python train.py --hidden_size=160 --experts_per_token=1 --hidden_act="geglu" --normalize_top_k=false --routed_scale=7.29 --router_z_loss=0.0001 --lr_router=0.000993 --num_key_value_heads=1 --rope_theta=10000.0
Below are experts of layer 4 (counted from 0) of a mixture-of-experts language model. Rows are named router (the router's row for the expert), gate (a neuron's input weights, with its number), up (a neuron's input weights, with its number), down (a neuron's output weights, with its number) and show model dimensions 0-159. Each number is 200 + 20 x the weight over its row's rms, rounded and kept within 0 to 999.
After each expert's rows: a language model's description of what the expert responds to; "gets" lists some tokens that make up at least twice as much of what it gets as of all text. This comes from a sample of Wikipedia text that the model never trained on. Tokens count by the router's weight.

# expert 13
router,183,196,216,192,185,209,212,173,166,237,212,249,182,187,196,205,198,209,194,196,150,231,199,202,184,187,170,207,211,182,206,199,192,178,205,217,185,235,201,183,191,212,233,210,225,239,201,197,188,191,204,218,203,209,208,198,192,187,237,203,205,172,199,154,197,203,195,189,167,183,197,204,179,213,205,239,196,189,243,187,171,244,179,204,228,195,152,169,215,194,182,214,169,185,198,203,170,204,181,236,201,190,177,205,223,202,215,182,217,176,199,206,169,200,226,225,197,225,195,254,189,200,167,199,204,178,202,204,194,209,221,204,163,229,193,170,207,220,190,204,208,214,216,189,196,213,193,169,222,186,224,193,235,206,211,161,210,188,185,231
gate0,234,221,203,161,195,229,215,181,217,198,229,231,199,210,243,219,172,164,227,227,165,204,207,194,187,219,178,189,218,211,227,179,217,197,200,185,184,213,212,230,234,213,192,189,199,204,183,183,187,214,202,187,207,194,207,225,210,209,204,219,218,172,167,206,196,178,211,215,209,209,190,203,215,197,233,194,187,182,185,214,203,196,199,224,244,185,198,205,221,221,217,173,163,216,197,173,241,213,188,194,204,209,210,215,195,185,185,180,211,213,205,203,185,222,241,186,194,162,203,231,194,155,191,240,203,199,194,182,179,172,229,226,194,175,248,196,195,170,215,192,143,197,217,192,190,221,177,233,226,180,199,170,217,217,216,192,198,209,204,190
up0,230,226,185,196,210,206,199,203,187,241,225,199,166,199,184,204,238,193,197,227,208,224,183,185,232,191,221,186,172,180,187,198,205,190,203,186,210,197,241,214,168,220,166,202,195,195,210,203,202,194,202,192,185,161,199,153,183,203,215,191,211,209,198,165,180,224,210,217,239,198,212,218,194,216,207,212,230,239,168,195,229,205,186,224,218,221,179,191,196,223,227,224,184,212,226,192,216,211,193,226,221,171,218,192,181,192,213,181,217,224,192,199,182,221,212,190,193,189,227,202,186,147,183,217,216,206,163,203,206,205,212,204,186,209,207,211,155,220,228,156,212,172,186,177,228,198,218,211,179,209,198,180,166,189,199,182,222,205,182,254
down0,175,181,187,206,174,185,165,184,217,213,182,223,194,236,186,201,195,197,242,231,182,182,203,204,224,176,200,209,173,163,203,214,204,214,208,186,208,235,176,163,191,217,197,199,206,186,177,213,196,157,182,208,268,212,191,189,219,200,205,189,196,206,218,171,209,221,209,179,187,179,136,202,215,205,233,196,203,209,189,178,198,199,167,210,224,211,199,210,192,186,200,209,201,198,189,240,217,202,196,241,181,198,192,182,193,201,231,228,215,195,219,224,177,176,229,219,181,224,201,175,213,230,181,197,215,180,189,239,213,201,182,214,192,196,192,193,212,211,192,231,182,226,193,217,222,219,218,187,206,193,207,228,222,207,186,261,170,206,192,219
What it handles: Infobox and table separators. Colons after infobox field names like Running time: or Order:, and pipes, semicolons and dashes separating table cells.
gets: " |", ":", "-", ";", " –", " -"

# expert 8
router,185,209,213,207,180,228,190,216,179,222,225,242,191,203,227,220,199,222,174,166,169,239,189,194,187,190,186,188,197,187,227,208,176,199,205,230,228,229,195,213,168,227,207,184,210,202,223,186,215,170,165,209,201,245,184,192,202,188,205,206,198,163,169,151,217,226,249,205,157,222,186,212,165,190,211,215,177,207,228,193,170,246,181,184,212,178,172,171,222,185,173,204,180,168,217,192,165,211,183,216,184,210,200,182,207,207,208,222,243,190,240,194,201,185,198,210,194,212,213,199,199,175,176,230,206,205,221,210,178,202,217,206,171,213,206,189,200,184,180,183,209,201,202,216,209,191,209,170,205,177,208,224,218,206,200,187,205,187,199,216
gate0,210,191,228,216,186,161,199,210,201,216,224,233,230,218,198,166,220,204,168,176,182,188,160,239,191,223,178,196,242,217,186,194,206,217,196,204,200,202,211,212,194,214,218,167,199,206,227,179,219,196,199,178,194,203,210,201,220,206,219,178,192,178,206,232,217,213,213,162,190,196,188,231,160,207,192,207,217,200,212,210,217,230,197,182,171,180,208,191,217,184,204,204,193,192,173,208,193,181,190,203,196,199,231,161,167,161,189,198,209,195,178,190,202,176,248,209,242,189,210,193,213,186,206,186,242,226,158,200,173,158,211,219,222,177,183,198,220,181,204,158,226,175,170,194,204,186,218,228,187,196,193,212,170,208,228,218,204,208,170,213
up0,235,177,168,227,203,180,214,224,218,225,205,160,193,144,201,193,215,229,214,197,188,193,194,220,242,177,187,193,226,158,185,212,219,198,194,200,187,182,186,194,201,199,204,168,199,187,200,211,202,237,202,230,205,230,210,205,217,215,194,219,211,223,196,194,192,172,223,156,186,161,196,204,215,182,162,200,188,180,201,210,167,178,198,209,198,210,175,190,186,246,205,197,205,211,186,206,205,207,226,202,160,194,225,223,160,175,216,213,223,217,209,207,180,152,223,202,244,193,198,208,210,172,192,221,182,199,210,204,207,186,188,177,182,200,226,231,175,209,182,192,187,191,204,224,182,224,184,180,157,206,190,190,207,225,190,172,220,209,238,196
down0,189,186,188,217,190,203,191,201,216,221,163,218,244,185,235,199,183,232,215,200,205,209,182,217,189,207,195,212,230,229,195,215,189,221,210,160,225,205,172,259,188,225,221,187,210,183,233,181,218,154,171,199,201,188,178,197,237,185,171,200,221,208,204,166,219,231,188,198,212,179,214,227,212,196,218,201,191,201,201,204,195,164,192,198,193,189,188,192,169,169,178,229,209,194,183,185,172,212,165,211,197,197,222,193,195,188,195,204,238,196,175,230,228,188,179,213,186,216,165,232,174,212,229,177,200,232,187,190,215,211,159,193,171,194,162,222,175,212,181,200,194,203,192,204,209,234,178,191,183,192,197,228,199,178,197,184,226,194,212,223
What it handles: Punctuation and spacing. Commas, periods, spaces, line breaks and closing brackets or quotes, mainly in citations, lists and table cells.
gets: ",", " ", ".", "\n", " |\n", ")\n"

# expert 12
router,185,206,211,200,186,225,188,209,188,230,217,231,188,204,229,218,200,218,187,154,165,239,199,197,185,186,186,192,194,191,232,207,185,204,209,233,220,225,204,209,162,219,206,195,204,199,227,193,216,182,159,210,195,235,188,194,201,186,210,201,199,171,166,149,211,226,250,208,166,210,187,214,163,193,219,219,172,212,226,194,166,250,178,183,217,179,166,180,221,184,171,206,175,170,226,191,168,197,183,213,186,207,201,184,211,203,209,221,239,190,245,192,205,181,196,208,187,225,212,200,192,190,178,228,212,212,230,207,175,198,203,199,170,220,213,196,208,183,186,180,202,198,201,210,225,191,209,159,209,188,204,227,220,213,204,176,203,187,189,209
gate0,187,208,215,178,204,172,157,195,217,182,221,197,171,196,201,183,201,246,184,191,166,214,200,224,208,217,189,185,206,232,233,202,212,185,170,215,243,214,219,228,201,173,176,184,167,199,192,178,183,159,186,176,170,199,189,177,164,199,214,184,220,206,179,181,235,194,207,207,212,206,190,180,186,197,208,181,189,217,188,162,181,214,183,188,226,180,187,194,187,190,178,197,172,207,223,202,227,176,213,210,194,260,206,229,212,202,199,230,176,219,211,192,180,174,207,202,207,178,208,197,194,195,252,216,218,205,234,198,217,196,181,210,172,198,175,167,214,184,199,203,189,203,202,183,205,205,233,227,207,176,179,215,200,201,154,243,168,202,201,206
up0,202,207,230,227,191,203,205,200,212,209,204,196,213,207,170,201,178,188,210,170,215,195,211,230,182,179,183,244,223,193,204,170,151,204,209,186,221,208,208,231,200,205,175,162,204,223,201,187,226,207,196,189,191,223,210,202,213,217,195,186,179,199,192,185,201,218,220,244,188,180,208,171,199,194,187,153,187,235,248,231,208,210,164,179,199,198,186,199,200,194,223,204,183,223,232,190,168,215,189,221,193,202,219,204,201,192,180,210,178,174,189,193,161,167,200,210,218,188,227,203,188,193,199,197,172,235,214,189,257,250,181,243,213,204,170,210,223,171,233,212,223,197,192,198,183,185,221,238,186,197,201,208,183,189,209,206,212,177,229,209
down0,220,202,186,214,181,192,194,208,164,189,213,200,215,201,188,184,216,232,236,203,248,228,157,180,196,192,214,184,198,200,187,196,188,185,205,208,182,200,204,215,200,207,199,161,201,203,231,199,212,172,214,233,213,190,215,194,211,188,157,199,181,197,193,166,222,234,183,227,211,193,219,214,192,227,182,221,224,165,188,156,165,225,180,189,161,192,164,172,173,176,184,218,191,196,210,165,230,175,183,209,179,198,219,222,197,148,224,184,209,217,173,185,186,207,206,224,198,171,185,235,198,211,225,208,205,195,175,195,174,165,187,219,195,215,179,183,200,207,208,190,216,194,215,203,201,190,227,221,211,183,244,191,187,225,191,195,176,226,221,222
What it handles: Non-Latin bytes and suffixes. Byte pieces of non-Latin scripts and IPA, dashes and digits in date ranges and ISBNs, and endings like -ly, -ing, 's.
gets: "–", "2", " N", "'s", "-", " m"

# expert 5
router,189,209,212,200,182,228,190,207,187,226,222,234,182,206,230,220,197,219,183,159,169,241,197,193,184,192,181,188,189,191,229,199,180,204,207,235,218,226,207,212,167,222,206,188,208,203,221,185,214,180,163,207,191,238,185,195,205,189,213,200,196,169,170,153,213,228,253,201,164,212,189,215,161,192,213,216,180,213,225,192,163,249,171,190,219,184,162,178,229,183,172,210,179,168,229,191,170,201,177,214,185,212,203,188,213,213,206,217,233,190,241,193,203,182,197,209,191,214,212,206,185,182,176,230,205,214,231,204,175,204,210,197,172,217,214,196,207,187,183,175,204,197,193,218,217,189,209,164,208,184,203,226,214,213,203,182,201,183,191,210
gate0,218,214,238,223,186,229,239,168,160,212,199,186,191,229,248,207,207,174,211,205,181,204,186,208,201,239,219,194,166,229,188,180,181,216,173,235,187,218,187,201,166,225,202,207,219,206,243,187,194,203,199,221,222,215,196,210,201,197,213,196,211,188,166,198,195,208,186,218,204,202,199,206,204,240,193,174,210,196,228,203,204,212,188,216,214,154,191,204,237,211,242,199,230,173,193,205,197,171,190,201,192,217,209,189,188,186,186,173,174,201,205,189,191,185,172,191,206,176,238,173,222,199,189,183,170,174,199,232,169,189,190,196,177,198,213,200,208,223,170,232,182,196,178,181,160,149,225,177,177,189,198,195,213,203,199,189,226,229,194,192
up0,194,213,195,186,222,167,205,217,183,199,207,205,174,187,181,212,233,166,206,205,220,226,183,152,167,207,194,214,223,183,208,212,207,145,216,207,176,197,202,221,215,240,159,184,190,208,192,155,201,216,216,182,202,163,219,167,202,212,234,240,211,196,191,188,233,187,177,214,214,194,201,235,196,178,208,183,195,200,206,169,216,186,211,210,201,206,196,211,211,164,200,191,189,200,222,209,194,214,213,220,190,203,191,201,194,209,246,184,179,211,173,171,204,175,230,234,218,189,179,169,192,218,186,203,198,238,199,205,224,185,196,214,190,217,201,207,204,218,213,216,225,201,170,173,198,199,166,251,188,152,194,188,225,192,214,234,197,218,203,182
down0,218,203,199,194,206,219,197,211,189,228,193,150,188,229,233,197,210,183,190,214,189,221,237,206,188,191,166,208,214,200,194,197,185,214,224,182,192,233,197,228,167,213,187,209,212,187,217,203,196,223,216,241,182,201,193,192,215,221,217,210,200,188,225,208,222,174,184,224,216,182,207,215,183,224,188,219,186,160,187,254,215,205,186,219,213,187,188,215,195,241,217,192,198,187,225,228,206,192,216,217,207,197,186,224,199,187,160,209,198,192,214,186,199,212,193,198,214,198,203,223,167,165,176,209,208,206,215,213,175,199,210,169,194,204,201,173,193,201,223,188,194,208,154,232,199,208,217,207,221,254,210,200,256,196,228,178,222,187,126,203
What it handles: Spaces, dates, numbers. Bare spaces, the, commas and year or number pieces, such as 187|0, 193, months like May and August, and names like Paul.
gets: " ", " the", " L", "200", "6", "196"

# expert 3
router,196,224,215,206,190,243,192,188,190,222,225,228,211,188,224,206,208,205,173,165,188,248,188,191,206,215,162,198,188,191,227,196,159,196,225,235,211,230,202,205,155,201,185,201,209,201,196,193,227,194,166,193,183,249,190,211,205,202,215,220,195,186,173,171,210,220,232,222,178,188,187,216,163,212,211,214,186,173,227,186,163,238,193,173,216,184,158,198,233,196,166,215,205,181,204,192,184,208,185,230,169,216,202,184,199,211,227,200,208,207,217,198,202,173,185,229,197,235,208,187,191,198,164,242,205,210,218,215,195,204,193,198,174,232,216,206,206,186,191,163,194,206,215,220,232,180,205,184,212,192,212,226,233,223,205,183,188,194,202,215
gate0,193,200,181,217,208,181,211,199,212,198,225,208,179,176,196,233,255,178,181,164,197,196,188,212,197,211,170,183,215,226,221,219,195,213,212,200,175,206,231,182,191,179,232,198,203,182,192,187,213,196,159,199,173,212,187,193,205,177,253,225,219,226,196,173,246,217,214,196,201,183,181,216,201,226,186,201,172,195,199,239,208,208,211,213,183,251,203,187,227,182,210,179,225,191,194,206,234,198,178,209,209,191,171,249,221,243,220,229,177,192,211,188,197,188,192,171,207,170,175,202,196,182,184,185,183,225,208,197,221,189,181,188,213,225,196,207,208,164,174,188,202,237,219,197,190,207,209,232,203,203,208,215,205,201,225,250,182,219,193,181
up0,218,181,189,207,188,184,186,186,214,217,211,223,185,182,220,216,241,214,189,152,198,208,217,213,163,185,183,228,192,199,233,221,183,188,237,201,198,202,188,197,201,197,200,208,173,183,198,225,218,208,163,161,172,180,177,225,205,202,252,222,213,213,182,213,212,216,201,216,184,211,186,211,182,231,194,202,191,199,211,244,181,197,218,238,192,240,181,206,202,198,175,235,222,194,199,221,230,215,163,208,157,200,189,217,212,204,250,247,177,203,205,220,155,209,214,215,210,209,179,181,189,226,203,163,162,223,185,189,208,206,181,189,213,194,197,206,204,201,179,227,195,236,210,201,193,179,211,217,210,232,217,207,184,210,211,223,211,189,197,198
down0,230,205,190,199,210,177,171,187,225,214,194,208,206,179,173,186,246,220,206,247,196,199,194,220,207,160,180,226,203,206,214,199,200,226,189,198,183,167,173,194,213,181,210,192,235,185,196,192,206,163,203,213,206,235,167,199,207,185,200,202,204,188,191,204,167,194,175,158,195,188,189,169,212,222,195,181,232,229,211,239,195,195,205,226,160,201,217,219,211,239,169,204,224,211,190,204,220,197,192,199,195,186,200,186,203,207,214,215,171,193,214,223,212,180,197,197,192,187,197,192,153,194,164,174,202,209,156,233,189,200,193,207,208,200,167,219,206,211,149,216,207,197,174,161,205,205,173,202,216,215,208,197,214,253,204,188,160,169,209,189
What it handles: Country codes in results. Three-letter country codes and opening parentheses in sports result tables, such as USA, BRA, ITA, plus common prose words like was, the.
gets: " (", " ", " a", " was", " in", " A"

# expert 1
router,184,212,216,233,224,209,186,206,175,206,233,195,185,200,240,217,168,209,179,165,195,215,195,197,208,179,183,169,199,193,225,175,195,219,189,204,219,221,190,195,163,200,214,189,194,182,194,193,233,191,178,221,181,218,216,210,209,173,210,200,191,190,184,179,192,245,208,184,185,210,172,220,161,156,187,199,213,192,235,189,179,211,166,202,206,209,190,180,210,239,179,201,202,172,214,164,165,205,192,210,195,223,224,159,238,202,235,202,216,185,233,180,206,162,197,204,184,183,205,207,215,193,172,213,177,221,217,191,188,210,180,235,148,191,208,201,191,212,162,192,203,182,200,184,214,189,188,153,181,168,205,226,182,207,216,191,211,180,177,201
gate0,188,211,220,199,234,203,231,185,207,204,209,220,197,197,231,182,215,234,220,221,206,210,211,234,211,205,197,203,223,182,213,166,238,208,192,175,208,200,176,179,157,197,210,218,176,183,196,204,211,209,187,219,204,190,178,184,215,180,207,167,208,210,238,207,199,211,181,170,196,200,191,198,234,202,217,196,212,237,222,197,201,220,213,191,223,193,203,194,208,207,205,217,234,188,251,189,194,206,198,201,200,226,191,190,223,220,171,205,191,188,175,231,195,200,190,222,199,210,202,195,213,208,151,229,221,148,222,190,198,216,225,216,196,209,222,209,164,161,215,170,247,198,233,179,178,173,191,206,252,181,224,184,157,189,225,194,181,194,220,221
up0,196,215,223,184,239,202,243,191,187,169,211,186,212,190,220,239,182,192,192,189,213,214,192,217,230,225,191,224,195,202,216,198,180,184,192,211,177,196,210,204,223,203,202,183,229,207,213,189,221,222,206,195,191,226,218,200,204,205,200,245,201,178,191,205,187,172,191,219,196,215,213,186,181,245,188,224,206,157,159,176,196,207,220,218,172,186,194,195,151,182,222,193,178,231,192,206,190,204,216,192,207,199,205,194,198,173,206,185,170,160,198,192,229,207,195,210,167,162,202,211,207,190,179,172,191,263,210,205,194,222,211,169,227,191,207,212,193,218,190,198,191,248,196,184,198,249,198,186,197,246,207,203,203,174,223,247,193,208,215,219
down0,226,195,217,196,217,202,209,176,203,186,205,163,214,185,223,239,208,214,167,189,202,191,203,188,211,205,199,204,210,199,189,193,222,213,206,182,192,196,178,208,184,170,221,252,230,217,203,165,226,195,193,235,198,211,213,234,213,167,199,172,213,214,184,147,196,219,198,174,165,200,186,183,201,181,168,209,179,207,184,169,199,210,194,181,195,210,208,180,194,221,160,220,191,210,170,201,190,218,204,206,211,191,213,175,184,216,197,170,243,204,204,213,187,172,197,205,210,175,182,181,185,212,225,174,185,219,153,235,184,190,226,155,197,223,171,201,205,219,201,195,192,215,166,210,206,235,189,193,191,216,193,183,193,177,191,151,166,226,186,164
What it handles: Name syllables and digits. Pieces of personal and place names, often a first syllable or mid-word chunk, plus final year digits, e.g. Bie|ber, Hall, Cob.
gets: "9", "5", " K", "8", " R", "ber"

# expert 11
router,196,205,178,199,204,181,213,224,202,207,227,236,179,215,214,245,224,203,215,195,180,238,190,170,202,164,172,173,201,181,190,198,185,210,196,209,214,203,211,196,189,241,182,195,191,197,207,192,199,166,179,229,204,205,181,222,229,209,223,188,174,173,191,122,198,248,208,191,203,206,214,228,165,201,192,226,177,204,227,193,189,221,181,221,220,171,197,179,202,161,181,214,219,209,197,199,157,216,187,236,216,196,170,210,211,240,186,227,205,205,218,175,178,215,224,206,205,180,187,191,203,194,162,212,196,208,194,201,165,228,184,194,193,214,190,169,228,164,195,205,204,199,198,208,217,211,213,194,222,200,190,212,214,228,233,198,189,180,178,210
gate0,226,185,190,234,185,205,180,200,185,180,208,187,227,181,188,224,206,200,185,253,186,192,175,148,212,204,186,178,182,221,166,230,202,175,209,185,174,207,214,204,203,205,210,203,192,241,203,205,194,210,167,220,191,257,208,203,212,200,218,179,190,206,208,230,172,215,181,201,202,240,233,184,211,183,185,204,184,224,187,240,193,194,230,196,144,185,198,201,149,203,189,213,212,177,171,173,208,213,189,194,188,200,199,195,180,167,227,191,221,172,218,216,191,212,169,216,206,170,183,200,200,185,186,182,198,179,175,196,195,201,167,187,207,231,193,169,248,235,218,198,205,193,218,219,213,213,203,203,231,220,230,205,195,197,182,195,202,198,198,196
up0,180,201,176,191,234,231,201,234,183,215,206,175,202,181,205,165,212,199,204,230,239,229,174,198,202,193,161,188,196,219,176,194,188,207,199,197,181,172,213,201,191,208,227,205,203,246,211,203,189,224,185,214,231,192,227,222,237,187,190,212,193,212,179,182,197,205,218,185,237,199,202,212,186,217,184,179,192,194,217,223,167,221,199,178,181,176,193,212,206,179,211,221,184,200,184,198,193,186,147,183,197,202,243,180,205,239,157,182,186,188,198,174,222,206,178,219,170,180,186,219,169,177,200,182,186,185,172,153,169,222,178,176,197,189,222,211,219,199,223,238,178,167,206,209,174,198,183,197,207,192,188,217,190,197,201,206,163,176,224,204
down0,240,176,210,176,175,179,172,160,244,212,195,209,199,203,190,224,184,211,186,225,196,209,199,170,189,153,213,199,216,198,183,191,186,173,197,221,230,201,213,178,210,167,175,188,184,165,197,194,225,214,225,166,203,202,167,185,221,207,225,192,162,206,208,217,212,196,213,203,184,201,196,213,198,182,201,210,186,178,221,205,216,176,232,220,251,210,238,210,224,199,240,178,208,205,204,191,192,191,218,193,202,211,189,217,211,215,178,199,194,210,216,189,170,212,231,187,205,233,195,204,239,166,204,251,236,210,170,225,216,201,190,214,203,199,216,201,228,193,199,180,230,221,218,169,227,200,174,207,220,185,191,222,210,229,190,227,214,214,197,169
What it handles: Conjunctions and sentence ends. Connectives and prepositions joining clauses, like and, to, or, but, while, plus sentence-final periods before paragraph breaks or headings.
gets: " and", " to", ".", ".\n\n", " by", " with"

# expert 10
router,175,189,185,187,185,189,179,182,198,192,214,210,153,194,207,182,187,212,206,189,170,211,187,196,164,209,195,203,190,180,225,208,180,162,193,221,193,209,203,193,208,220,202,172,171,219,180,222,209,168,192,230,194,216,210,175,231,190,216,216,227,185,179,151,233,256,216,179,201,197,204,222,198,196,188,221,199,212,223,202,179,239,164,225,207,181,199,178,220,180,196,183,169,160,187,204,205,197,184,220,189,225,179,187,245,195,181,194,203,167,196,191,192,202,189,219,181,190,185,204,177,205,178,208,185,184,196,199,146,177,225,204,195,241,184,200,186,221,208,225,190,189,207,220,169,174,216,204,184,213,198,224,236,212,239,215,179,166,206,223
gate0,203,214,210,178,224,197,206,185,199,186,197,195,220,232,177,251,198,206,189,207,161,200,185,180,185,203,226,199,227,170,215,177,218,169,231,221,210,223,184,185,220,220,224,184,202,225,195,214,213,193,222,204,234,215,201,202,248,234,184,211,201,224,158,222,191,223,213,180,188,193,210,226,209,249,224,180,195,170,216,204,227,205,209,217,211,192,196,209,193,198,188,194,199,198,180,190,195,239,181,197,194,231,192,179,235,209,195,183,196,187,170,235,185,233,205,183,212,175,198,186,192,170,193,226,193,200,209,200,183,222,224,219,175,209,190,223,210,257,231,198,182,199,206,195,184,197,199,210,172,195,200,231,241,214,205,181,234,208,243,175
up0,208,193,198,215,249,205,207,195,193,207,190,214,204,177,202,141,188,213,198,193,242,204,238,246,196,211,205,193,181,194,205,209,220,206,206,213,206,211,200,225,247,240,243,198,219,178,243,200,184,224,159,178,210,225,190,177,177,174,182,209,182,184,174,190,152,202,199,161,193,203,232,197,201,229,205,181,200,202,192,190,213,229,190,185,185,198,223,189,206,235,191,185,178,173,222,187,215,189,212,215,183,213,191,191,188,172,231,213,196,210,210,150,164,243,199,191,188,186,192,206,191,167,189,203,209,219,223,181,240,180,195,181,180,197,214,218,205,221,195,217,196,197,193,198,215,200,181,205,208,195,169,169,198,220,202,196,180,216,167,195
down0,208,182,184,202,232,191,197,203,228,203,221,226,170,201,203,198,224,223,235,185,220,195,189,240,174,184,214,193,213,180,189,187,181,191,223,197,200,222,201,182,193,245,222,210,186,158,236,212,190,204,209,167,186,212,197,210,177,174,210,195,207,201,214,198,187,166,183,189,212,234,204,198,199,210,167,224,182,234,185,177,210,219,191,206,184,204,188,201,183,240,226,202,251,164,228,218,151,229,166,201,182,213,222,226,193,226,184,181,230,232,185,195,208,178,205,175,209,187,179,196,182,166,177,204,202,194,187,177,219,194,177,205,169,193,183,189,214,234,183,198,189,196,177,201,172,178,190,240,202,225,197,194,226,207,216,213,197,218,220,163
What it handles: The word of. Mostly "of" after institution or title nouns, as in University of, Legion of Merit, Member of, plus other prepositions.
gets: " of", " in", " for", "th", "ent", " In"

# expert 15
router,213,213,189,198,181,214,200,190,185,217,235,211,192,211,212,188,201,188,176,165,169,257,202,187,176,194,198,176,190,188,221,204,172,218,190,217,211,194,204,217,192,218,206,196,225,189,215,176,214,208,186,212,193,220,183,208,163,182,218,226,201,199,161,142,234,228,263,221,142,197,164,214,202,208,213,197,191,222,217,206,173,236,179,162,213,198,167,201,205,204,185,209,188,179,208,203,187,218,190,207,208,226,186,203,206,191,210,240,230,186,241,224,196,201,198,183,186,208,193,179,215,199,184,222,201,203,221,211,189,192,190,218,181,186,208,196,213,199,178,170,206,212,208,243,226,171,212,159,201,220,229,200,195,194,215,172,174,185,191,215
gate0,202,196,205,189,180,189,212,197,197,193,205,199,200,188,208,216,235,203,195,182,157,216,173,193,185,215,231,155,154,182,217,188,196,191,204,204,194,183,217,221,233,240,192,194,221,196,185,211,226,179,188,145,217,179,197,200,164,203,211,183,206,188,199,180,194,200,226,230,174,169,186,182,219,228,185,208,186,215,238,176,169,208,166,210,207,210,182,201,201,237,198,172,209,188,187,177,194,219,220,202,183,202,186,225,158,205,238,154,194,209,175,232,216,233,206,172,206,178,185,191,196,223,199,229,212,191,192,217,201,203,185,163,217,197,223,169,167,205,208,197,177,244,215,207,201,184,203,183,194,214,218,225,174,222,206,215,165,184,207,221
up0,197,177,227,169,178,180,183,195,187,191,185,208,191,192,176,215,189,202,216,212,230,210,230,193,211,195,182,216,198,179,197,193,205,220,206,199,171,222,217,197,173,186,204,160,232,162,201,193,189,193,229,206,181,187,205,168,246,164,227,197,201,190,203,239,227,217,198,174,171,186,191,215,190,161,177,221,192,231,191,205,225,200,218,197,174,204,199,206,183,194,190,188,230,228,212,224,230,193,171,197,196,165,184,178,199,198,164,171,190,186,189,166,228,172,190,225,219,207,188,196,219,199,210,153,166,198,234,192,219,193,219,186,213,178,204,204,198,228,194,209,178,204,185,175,224,226,204,235,186,209,183,236,197,164,193,252,201,190,223,207
down0,218,237,180,191,183,214,198,178,178,178,143,200,202,196,205,183,194,195,163,190,200,155,202,176,177,179,203,205,182,205,239,214,203,203,164,196,205,195,206,177,219,234,199,194,198,190,243,207,201,192,171,147,169,150,201,223,206,196,229,201,200,201,196,184,211,194,216,187,208,215,192,192,202,192,152,216,210,148,190,191,190,228,175,188,177,185,210,182,186,181,192,208,194,202,182,220,228,206,191,221,203,195,174,210,199,195,196,232,197,181,194,233,183,192,176,180,184,190,167,215,193,205,209,183,191,228,236,189,212,171,212,182,194,235,198,235,215,184,205,209,195,185,225,187,235,211,227,173,187,211,232,231,211,174,186,198,209,170,182,178
What it handles: Numeric table cells. Pipes and digits inside statistics, election and sports tables, plus coordinate symbols °N and °W, and percent signs.
gets: " |", "|", " ", "0", " |\n", "1"